{"num_hidden_layers": 13, "d_shared_expert": 256, "vocab_size": 16384, "max_steps": 4621}
Below are experts of layer 9 (counted from 0) of a mixture-of-experts language model. Rows are named router (the router's row for the expert), gate (a neuron's input weights, with its number), up (a neuron's input weights, with its number), down (a neuron's output weights, with its number) and show model dimensions 0-127. Each number is 128 + 32 x the weight over its row's rms, rounded and kept within 0 to 255.
Before each expert's rows: a language model's description of what the expert responds to. This comes from a sample of Wikipedia text that the model never trained on.

# expert 50
South Asian and Islamic name pieces. Pieces of South Asian, Persian, Arabic and Turkic names, such as Khyber, Abbasov, Raj, Khan, istan.
router [ 93  84 116 175  84 161  93 146 104  72  98 186 132 121 152 112  89  90 128 109 159 108 115 112 169 165 105 128 106  99 160 112 170 116 136 159 120  87 172 126 107 113 129 145  81 126 170  77 148 152 114  84 113 160  91 189 125  89 101 143 171 127 153 129 131 128  87 165 198 104 153  96 146 104 169 109 141 159  96 154  90  97 139 108  79 108  80 193  85  99 170  80 150  88 111 170 154 110 115  88 140 174 163 198 120 105 143  86 106 104 131  98 119 148 133 122 191 153 122 144  95  83 102  73  67  93 144 121]
gate0 [173 174 155 145 106 134 143 112 126  99 124 134 119 172 134 138 116 132 132 157 104 145 111 100 110 163  91 126 118  52 124 142 187 135 116 135 174 191 129  83  77 225 134 156 170 101 123  67 129 112 140 181 185  99 107 139 105 115  89 103 118 129 134 120  82 110 124 152 159 139 164  78  56 186 114 116 136  98 119  77 162 111 131 161 130 155 103  96 144 119 132 160 186 197 101 105 160  98 200 138 139 114 147 155 136 157 118  97 160 148 169 193 112 142 157  73 145 109 104  85  77 140 170 130 117  94 148 140]
up0 [136  72  64 132 109 120  78  56 128 142 200 104 122  89 109  46 137 107 125 143 103 153 131 147 124 136 129  79 120 107 159 127 111  85  99  94 193 112 159 155 115 175  91 126 122 110 180 104 104 102 110 124 112 130 162 171  91 114 155 108 114 124 178 122  79  93 166 117 130 154 157 155 125  81 144 180 164 134 138 148  98 136 133  96  38 215  99 141 155 122 109 112  99 144 149 178 153 158 156 103 143 100 120 133 147  88 101 170 112 148 117  93 157 156 148 142 161 168 138  92 170 112 141 152 111 166  46 114]
down0 [108 134 123 108  89 139 158 152 171 159 119 225 124 160 146 137 133 117 147 142 110 122 138  62 145  85 161 127 109 127 124 137 111  70  93 122 160 109 128 154 132 122 147 175 117 104 118 111 190 134  95 236 152 156 168 127 102 145 133 169  84  94 182  90 125 117 161 102 124 146 153 125 137 127 146  87 107 162 111 143 199 103 118  92 140 135 169 162  90  89  98 101 102 115  56 131  92 147  72 168  83 108 150 177 139 183 191  95 113  92 132 162  60 156 123 123 142 138 145 134 107 119  97 159  67 141 104 135]

# expert 59
Infobox and table markup. Structural markup: line-initial hyphens of infobox fields, pipe separators and heading equals signs, as in sports team and season infoboxes.
router [ 73 150 139 167 135 121 106 116  97  89 135 148  95  88 109 141 131 119 176 101 112 151 140 109 121 166 114 158 137 105 147  67 184 136  86 123  89 103 104 139 169 112 124 107 176  88 101  73 170 165 137 166 146  75 150 155  86 156  91 169  97 145 107  79 139 114 133 129 118 160 155 178  79 102  81 136 174 170 152 180 155 166 121 126 199  67 143 112 152 124 104 113 171 148  98 163  98 179 169 176 175  90 168 164  85 141  79 167  93 163 119  54 165 154 149 152 129 175 167 118 131 123 142 116 116 151 124 151]
gate0 [104  96 103 163  97 138 158 111 201 165  84 173 146 109 123 149 167 149 135 175  59 172 146  88 104 146  69 130 161 102 160 134  73  69 112 131 151 121 148 160 136 145 149  76 170  70  99 121 128 108 130 159 110  95  89 115 161 121  64 167 188 138 101 114 137 102 132 133 151 101 149 168 124 144 145 138 148  57  54 102 126 157 170 116 134 171 105 124 121 147 165 133 150  82 111 147  95 142 118 147 123 119 148 165  76  89 112 103  81 130  94  92 109 135 101 106 117 122 121 139 186 142 112  94 170  65  47 138]
up0 [102 151  66 130 138 124 146 147 135 185 112 141 198 144 187 121 159 147 158 169 123 170 207  96 112 169 151 123 126 116 156  44 124  55 143 123 145 131 116 157 125  79 104 139 128  98 154 171 108 144 111 164 146 115 117 169  80 174 142 133 172 116  93 115 108  94 167  69 121 154 113 121 126 146 180 103 141 139 170 112 104 177 140  57 146 172  86 106 135 117 178 154 142 125  68 167  85 161 109 162 111 124 116 161  92 102 168 136 141 164 122  64 149 171  87 147 112 152 128  79 113  94 102 112 118 143 184 124]
down0 [164 146 151 108 169 168 166 192 120  82 171 157 104  93 141 106 106  86 114 156 117 206 117 121 171 129 103 132 190  90 144 151 164 115 164  83 134 100 133 127  59 188 202 178 167 144 140 107  97 139 169 123 117 153 122 137 224 145 151 107 122 134 133 114 173 152 120 134 136 142 190 124  84 191  93 103  89 110 123 122 143 113 171 124 177 137  85 108 127 105  99 146 103  96 137 137 151 132 139 117 132  86 121  91 208 166 170 168 124 140  89 115 113 112 156 161 125  50 114 109 136 135 168 131 138 114 147 124]

# expert 12
Section and list markup. Wiki heading signs, list dashes, table pipes, colons in taxobox fields and paragraph-ending periods, such as ==, ===, Class:.
router [133 185 108 117 153 145 193  77  96 155 176 112 127  76 127 113  89 143 174 165 148  67 125 170 178 129 156 157 107 180  82 161 160 113 120 146 145  74 118 121  93 162 116  95 160  97 139 110  79 170 163 141 208  98 128 116  92 114  95 100 147 140 156  96 120 170  79 181 147  85 131 171  89 120  99 148  93 154 150 156 169 154 139 141 162  66 135  81 162 203 172 170 123 110 117 163 106 147 157 160 108 135 156  82 112 143  81 124 136 122 131 134 150 151 126  90  93 145  88 136  77  79 127 146 102 160 114 139]
gate0 [155 123 138 164  42 139 105 135  73 156 196 130 186 107 206  76 138  93 119 121 162  97 173 150 152 157 131 197 102 195 141  73 124 112 158 128 127 114 113 103 103 163 112 158 127 131 101 155 164 124  80 147 107 137 190 168 193 176 120 126 110 134 124 110 145 105 201  46 149 168 107  73 119 144  61 124 109 130 111 128 103 106  96 116 174 126 126  95 185 120 126 161  98 125 104 137 152 131 127 124  78 110 160  91 140 146 133 148 194 138  91 121 109 129 133 132  89  96  94 148 159 128 121 163 145 119 138 147]
up0 [164 136  92 124 176 210 100  96 112 120 135 179 110 107 146 152 126 144 135 131 146 153 114 136  80 134 153 154 139 125 127 152  77 102 162 113 113 175 149 153  95 182 192 124 107 118 110 125 172  67 142 124 155 104 101 173  74 158 111 157 135 203 157 134 133 208 127 105 119 126 114 116 147 129 146 180 146 113 111 146 118 102 151 116 130 168 131 150 136 192 154 181 121 168 103 109 160 128  88 224  53 124 132 194  71 131 147 102  97 142  72  81  79  91 131  98  93 131  95 145 118 139 116 166 137 126 148 160]
down0 [ 90 150 112 114 140 138 124 203  95 121 151 168 136 183 153 160 158 198 147 133 117  99  91 121  97 168  67 126 134 130 116 147 127 159  91 126 189 107 140 130 133 101 144 131 126 132  48 116  91 153 185 157 158 136 118 182 114 161 112 114 130 123 176 120 136  73  75 179 117 104 134 150 125 148 109 130 184 115 141 158 165 123  87 136  80 119 149 134 112 185  99  92  98  62 130 139 123  87  96 112 202 126 195 107  97 113 112 107 164 115  95 154  98 179  91  65 190  71 113 120 127 143 154  98 129 168 140 158]

# expert 42
Song title words. Words inside quoted song and album titles, often pronouns and verbs, such as You, Love, Only, Must, Don't.
router [133 144 114  54 174 120  87  88 192  93 172 139  98 117 103 179 101 108 202 109  63 169 151 109 189 163 139 124 134 128 132 116 158  88 134 147 127 159 113  67 154 116 142 162 153 145 166 172 122  70 161 123 145 118 103 112 119 147 139 192 144 181 159 132 141 212 153 117 155 157 148 160 118 153  94 174  83 122 109 108  96  82 174 114 164 126 160  76 128  85  97 125 116 126 149  82 104 114  77  99  91 157  95 143 101 131 125 120  91 113 131 100 141 120 144  84  92 152  78 144 174 120  99 108 140 179 179 139]
gate0 [109  70 102 141  86 115 173 126 153 155  88 135  57 110  87  99 138 109 107 130  98 144 110 107  99 125 164  69 142  87 142  80  97 104 137  84 135 127 106 194  68 155 145 100 141 117 140  90 160 168 165  66 159  89 108 113  67 113  98 160 120 102 122 122 136 194 129 116 126 164  66 154 114 162  95  82 203 179 164 152 162 163 122 126 105 155 105 136 141 146 121  80  86 138 105 116 126 149 115 147 146 195 187 125 150 110 112  73 129 114 103 115 105 166 113 101 136 116  53  91 160 123 106 145  82 147  89 111]
up0 [101 108 101 138  78 127 129 103 135 129 117  82  51 182  59 162 158 161  88 164  82 161 116 110 117 141 175 107 152 105 137 136 117 106 109  61 134 105 108 181 132 125 171 146 126 147 184 133 195 130 161  63 165 127 102 101 100 132 105 151 161  99 135 123 102 164 104 134 160 174  89 156 162 190  61 100 151 154 174 139 156 151 103 154 115  88  86 165 133 100 130  84  98 144 110 140 131 150 100 132  96 176 152 111 135 116 129  71 112  86 123 114 114 183 112  91 123 125  43 107 187 172 111 143 134 139 154 101]
down0 [183 160 128 129  11 121 144  63 132 148 134 153 129 119 116 117 135 151 181 180 140 146 117 156 113 162 126 156 141 117 109 126 139 133 169 201  92 154 136 131 133 146 125 115 127  98 134 135 107 136 115  67 136 126  88  94 147 112 134  90  93 207 111  97 144 160 146 146 137 152 142 137 149 128  34 153 152 115 141 128 137 138 104 194 143 175 141  76 158 111 142 194 117  95 139 102 123 149 177 116 179 146 204 131 156 101 138 111  99 160 141 125 103 149 157 112 116 121  84 100 195 153  85  74 144 153 179  79]

# expert 11
Foreign name fragments. Mid-word pieces of unusual proper names, often non-English people or places and Latin species names, such as F|ek|ete, Per|iz|oma, P|rab|hu.
router [126 157 131 106  86 130  50 151  98  72 107 125 175 120  74 190 108 125 150 135 104 202 107 143 162 117 178  78 111 144  98 181 118  87  83 100 116 149 148 142 136  75 102 123 115 150 155 140 176 110 128 144 145 164  76 125 123 150 160 153 164 110 110 139 111 103 142 119 105 135  81 129 108 103 166 129 153 137  58 142 105  96 118  84 133 152 128 163 120  74 102 136 167 147 134 108 122 201 129 111 146  98  62 168 142 105 184 109 118  59  97 121 126 170 120 122 111 174 101  98  45 146  96 175 106 108 176 155]
gate0 [173 113 141 142 118 130  67 200 115 175  83 155 125 107 145 128 131 114 118 171 102 144 103 115 185 178 137 128   9  94 167 121 112 186 120  80 105 183  79 147 162  92 166 105  83 140 123 158 170 163 148 150 109  94 138 219 112 157 111 126 149 126  82  81 130 123 138 146 116 134 135 152  77 120 114 110 114 184 102 174 128 110 199 129 113 107 118 167 108  79  82 177 114 141 107 139  96 124 117 161  98 101 120 183 114  92 158 145 120 129 131 145  82 142 121 107 152 150 113 154 172 148 156 158 115 146 168 115]
up0 [135  92 130 157 161 111 123 172 161 157 131 120 101 102  89 176 138 132 148 126  85  97 130 147 194 120  82 147   3 121 135 143 116 181 170 130 133 193 132 129 134  98 182  82 144 103 143 132 166 143 165 142 112 117 138 163 114 120 141  91 173 117 155 106 167 109 213 170 133 170 170 170 100 136 133  94 181 164 147 186 103 116 174 104 134  99 130 117 103  90  83 172 120  97 141 172 139 154 113 187 166 163 134 200 129 144 119 144 162 128 148 177 128 141 134 143 138 159  72 152 130 147 158 147 165 111 145 142]
down0 [ 76 126  89 174 120 127  87 139 151 130 148 183 133 132 145 121 157 120 134 143 170  88  73 154 105 150 154  98 137  94 112 176  91 174  86  98  83  99 157 136 102 149  86  91 152 169 111 167 123 134 145 104 141  74 114 122  91 169 102 113 120  95 120 189 157 186 140 215 152 116 147 100  67 130 155 104 135 136 125 163 182 165 140 106 108 146  92 139 157  85 169 114 150 114 110 188  90 163 169  91 124 222  95 156 135 173 105 133 149 128 129 154 103 142  92 145 131 133 151 163 146 114 179  83 184 152 177 143]

# expert 45
Song and album titles. Words in song and album titles and music-chart text, such as You, Love, My, album, Billboard, Hard Rock, bass.
router [141 154 106 111 105 133 149  95 184 104 133 140 105 138  62 140 147 147  55 132  83 101 116  75  97 182  97  76 143  83 165 103 169 147 166 106 134 165 122 124 147 211 160 139 128 128 148 151 174  72 160 142 140  91 125 122 192 153 159 154  88 194  85 123  93 149 154 116 104 142 123 160  97 148 111 164 120 122 110 132 135 114 149  37 138 161 134 149 140 125 114 184 169 175  68  93 101 113  60  83 145 140 113 127 108 129 152 108 113 116 106 103 169 140 101 188  78 142 103 133 159 148 119 142 109  63 136 148]
gate0 [170 143 113 130 112  79  94 122 170 131 146  86 167 203  43 170  75 104 128 115 147  87  86 123 106 108  57 114 143 101 100 108  90 115 113 121 109  94 160  75  94 152 142 134 106 131 137 138  93 107 137 138 196 137 150 186 176 112  67 109 171  84 116  95 146 174  98 108 142  88  94  77 110 116  83 128  93 145 154 182 167 106 112  79 146 155 157 154 120 134 130 173 112 111  72 140 185 120 146  89 145 149 102 111 140 152 133 152 176 130 141  70  63  88 106 154 128 116 126 131  97 153 186 128 125  92 121 144]
up0 [131 147 122  68 139 110 139  94 143 175  93 100 102 161 126 176 126 104  87 132 190  90 135 120  66 137 156 104 126  57 160  85  94 126 180 126 130  96 185 189  75 124  84  98 146 164 148 104  97  70 143 149  85 127 140 154 114 104  40 119 139 108 106 120  87 134 125 144 110  92  81 137 119 111 145 109 128 133 148 107  88 170 115 149  66 173 182 155  89 172 148 111 115 133  78 142 103 101 145 164 160 154 117 109 184 159 118 173 164 157 131 131  84  75 168 108 102  77 104 167 125 116 170 139 160 123 162 134]
down0 [176 147 130 164 103 135 148 111  65 127 145 155 122 147 133 175  84 178 135  69 115  56 112 149  90 135  84 158 120  76 155 152  90 167 132 112 143 138 174 122 128 163 138 117 100 158 133 116 188  66 162 130 167 125 203  79 142 110 137  56  79  84 168 118 106 125 143 120 154 126 107 130 143 118  86 174 170 120 142 197 159 139 154  90 134 126 179 124 113 100 148 169 120 141  54 147 101 141  34 117 117 163 159 138 157 149 120 124 114 163 104 131 117  95  99 163 104 117 137  69 143 117 155 116 123 160 174 162]